Experts of a small language model.
Size: 8 layers, vocabulary 16384, 30.3M parameters.
Experts: 80 experts in each of 6 layers, 96 squared ReLU neurons an expert, a softmax router, a shared expert of 128 neurons.
Below are experts of layer 2 (counted from 0) of a mixture-of-experts language model. Rows are named router (the router's row for the expert), up (a neuron's input weights, with its number), down (a neuron's output weights, with its number) and show model dimensions 96-191. Each number is 128 + 24 x the weight over its row's rms, rounded and kept within 0 to 255. Numbers have three digits each.
After each expert's rows: a language model's description of what the expert responds to; "gets" lists some tokens that make up at least twice as much of what it gets as of all text. This comes from a sample of Wikipedia text that the model never trained on. Tokens count by the router's weight.

# expert 40
router:130106122088149110096148129129139102099087136106104119150128099137152171153086131124135143133121131134167118148118128167133124140113106130133100094148108165124093104132144104112156093165140109146110073180130113123098096070118167130175143112126153155126132133116127132108132142147147110114
up0:142130142113122146126104137156126097125122121145107175122106143067156093167150105154151146115079102097173146122130169078130131113096127116157095138092108165134115167129143165117130097096125103115101110136110131107118117109148123143171109164150108181106090090155098117116059171102127105127
down0:111128146088120149097143117079149128122104135146132163143129082118092099117123140141116144089127104167136100098132096103140139128120145092140128103130135123145128087146171148117088121137144090122132109162112164150131155077138122150132134163114154159145144114082124115070130120133113077136
Numbers and pieces after labels in infoboxes and data lists, such as molar mass digits, area figures, station codes, taxonomy names.
gets: "4", "2", "3", "6", "5", "7"

# expert 3
router:136141123125155166099134084109132133149117158121109150140126082135122147158138110126141160161132125148183095101102159133107120158142131096147127157143133123121119170115125171196108168099117099110102109152098102168131110119134111155125135160129093089102156148151167112163154131099109149139
up0:133112171192128106152085146112084127127097141129106122100136153124132128106151097122144131168152103117075103108083092104115139087103114120157163120109119131167138147113142118076127126113134104103145123110112141130117166137166147135098128147133156146104129130122072139124115165117113137118
down0:134090125108150100166120115106100111095122150114125126154133134139109120140141107134142098116116121154104130144106108157115158123120112121137176079072126099126077100136115117111171113122115126127163080084128134119139124116140113139113095135083133131139083114091153139123104109151173169113
Double line breaks after sentence-final periods or after wiki section headings, plus heading equals-sign markers like ==Early life== and ===.
gets: "\n\n", "\n", "===", "==", ".", "===="

# expert 20
router:172139108100138161187133117153155121150157146112151132117114145146149157125138144147126145108105132167111147119168128095096086104154110128151128178146142165129134119171151111138167127094105126182150084145141130126096056125152185151126140149103104117132112138098089102153122158082084125136
up0:148161107135160132144141105110147153107128111110153102096101116121137105153104181120145115134132147147142149148157146096131134084097112125126094153158133137135125162147112128140117155114154123152107103120086162121155085121135149152131119111149125158120156111084128120134155092128094106153
down0:173139086134220099132121113098087139155144118132131117099106093143167100144113178133143124131187138124179144139110128138086100132080142115127085063122137100083133114104158147139128163140121132151133101122137074125115150132135108147128131153098132152162134122150140090153140145115131147126
Ordinal suffixes and words like first, second, final in section headings and table headers of sports competitions, such as 4th qualifying round, 2nd leg.
gets: "th", " |", "nd", "st", " first", "\n\n"

# expert 26
router:119091126093151151164082094099102166153111158104117146124196098142108121108130106111151137126140135138139111130106174134099146110158144133102133136137153090157150120149119120137144127140095133118144150097076128122138175148149138156143152142124093102121151099112094107092112109118102126165
up0:110133089160121151072112121127126170088104114115111146122100153103118125146091130074124075095137131123114129102102180110115104103120110116154147124129158138134132123116114104115127107129162084119123176135151191114099145130134111097126169102145114129104109128132108127116137142129138118133
down0:138124157164117123097138129153128138139124110126135107106126129102112126122136135141112121084110142106120151079151122124152103127086091146150107099109154152111111125122134156137096087135156098113101198132140147118106114113151104100137180103146128124164131133151122151126142103116147116113
Periods ending prose sentences, often fused with the last word piece, such as ing., ation., ")., before a new sentence or paragraph.
gets: ".", "s.", ").", "\".", "es.", "\n\n"

# expert 7
router:156141161170146081144137181160109159154099089118087150105115107102107124124101093126133127123143101151143122119095152112182128124138150114154083098131125151139107127098125134115083109128132111117128140134131123093122134091116118146128122106126166138085124118099112141175133136118140134172
up0:096127103110151146123152106159152136135115108141160163128122160130118119161078147122146103149123129166161154124131149142105128125086112142090127091099143112125137151117162152183140082103142127094124121129059115103153100087122157142164143186107147095142117126122154072129127158155138146115
down0:119121133144173158136150127101138109128146155099103123132150177108128171129135167105152088105136127153154147111126157126151090124144132142069125122091170060124114097195152150158142095129115112131135118157127140125126100133137136123152163176111120100125097145101131085100114126150148169106
Units, rate words and notation right after numbers or in LaTeX, such as per in "6 cm per second", p.m., "_{", "(".
gets: ".", " (", " per", " $", "_{", "("

# expert 18
router:172107139146135122144079109115142147119150081093156169113129107094102114092134118097140132169129169159107138108119090129149095104109150101135164105164172134103119206141147147090117161087133104126108144122145092129141132162178113127170158140112134115113150119116084167118141126137118136148
up0:111134115092078082127129128145173101128135122144130062153130152119105151170079120128107192096150147112110099128144143133148089114127106089107123131129117135091153112128128138106101148144117109114094139128135145131103092123101101111091120105140120114099131135163129107116132116161091108151
down0:108124133149132129100114137130156163155122111126124122130119129118078110168111127129150133127128101111115166119146133128118112118101156156161118147178132118115137149101154129092111133160073130154081130100103121125117103154161120120145145117121174102095141120154166093146110110137115142147
Opening parentheses after titles or names, table cell separators, and prepositions like in or from that come right before numbers or years.
gets: " ", " (", " | ", " in ", "| ", ", "

# expert 23
router:112136127080123086136130143128135129128140128137153128133091093102094106118157133137093129129125128120115156131133154122173144145172125148123140111121193149161133108129117116117163139126113122117157127137143089108144127140104061114124094109118135112148103163103119157101084147109142160098
up0:087104095115100097095112091155194136092152109105126124114096124104129116106163125152112154114121146097127154152126128098110109063151165079150123124149146158097156168117180158117126166145129176103101151118153114113128118102104113112115114107144093106142164155159139166102104118153154115128
down0:175133087164125079115133139129138144170103142096124114141153097115114171086133125108122158121141078144127129092141151131112103114159153099139074185123103121138098154119155110095112162177093114101131167111144052169079153124143078125123155111109127100101095144148117165108117135131088121144
Pipe separators between cells in wiki tables, especially the last pipe before a line break, sometimes merged with word endings like a | or ".
gets: " |", " |  |", ") |", " |  |  |", " | S", " | M"

# expert 37
router:178131136135151122113151119139117102090113122132169117083147122154108106096097150114133091151125117111150092145107158088132132094132166142151122087084135120086121149171118116130114157153142125114155135125160106126095137149132092169110095164078158159107126154092118165124130093158159149090
up0:116143127148116112081128167090088107127119121138152182100109168153150115122135109149115152100121121062112125157110151112132175111097137141156136106132111174114095112099147131144055122128157146115095103151125126125124126104136116136145118129131133144130179118181141129114110134154103141107
down0:137127116102133131091140123069084127112135162100131161105186141116080094160165117069117148157124134093153139091118178106169107125099116126087127116173101121142124145142156109158161143143146105131147124156126165137142184136176139119162144084117161127147119142133100150150161126133116140136
Pipe, semicolon and comma separators between numbers in tables, stat lists and coordinates, such as "| ", "%; ", ", ".
gets: " | ", "; ", ") | ", "% | ", " |  | ", " |  |  | "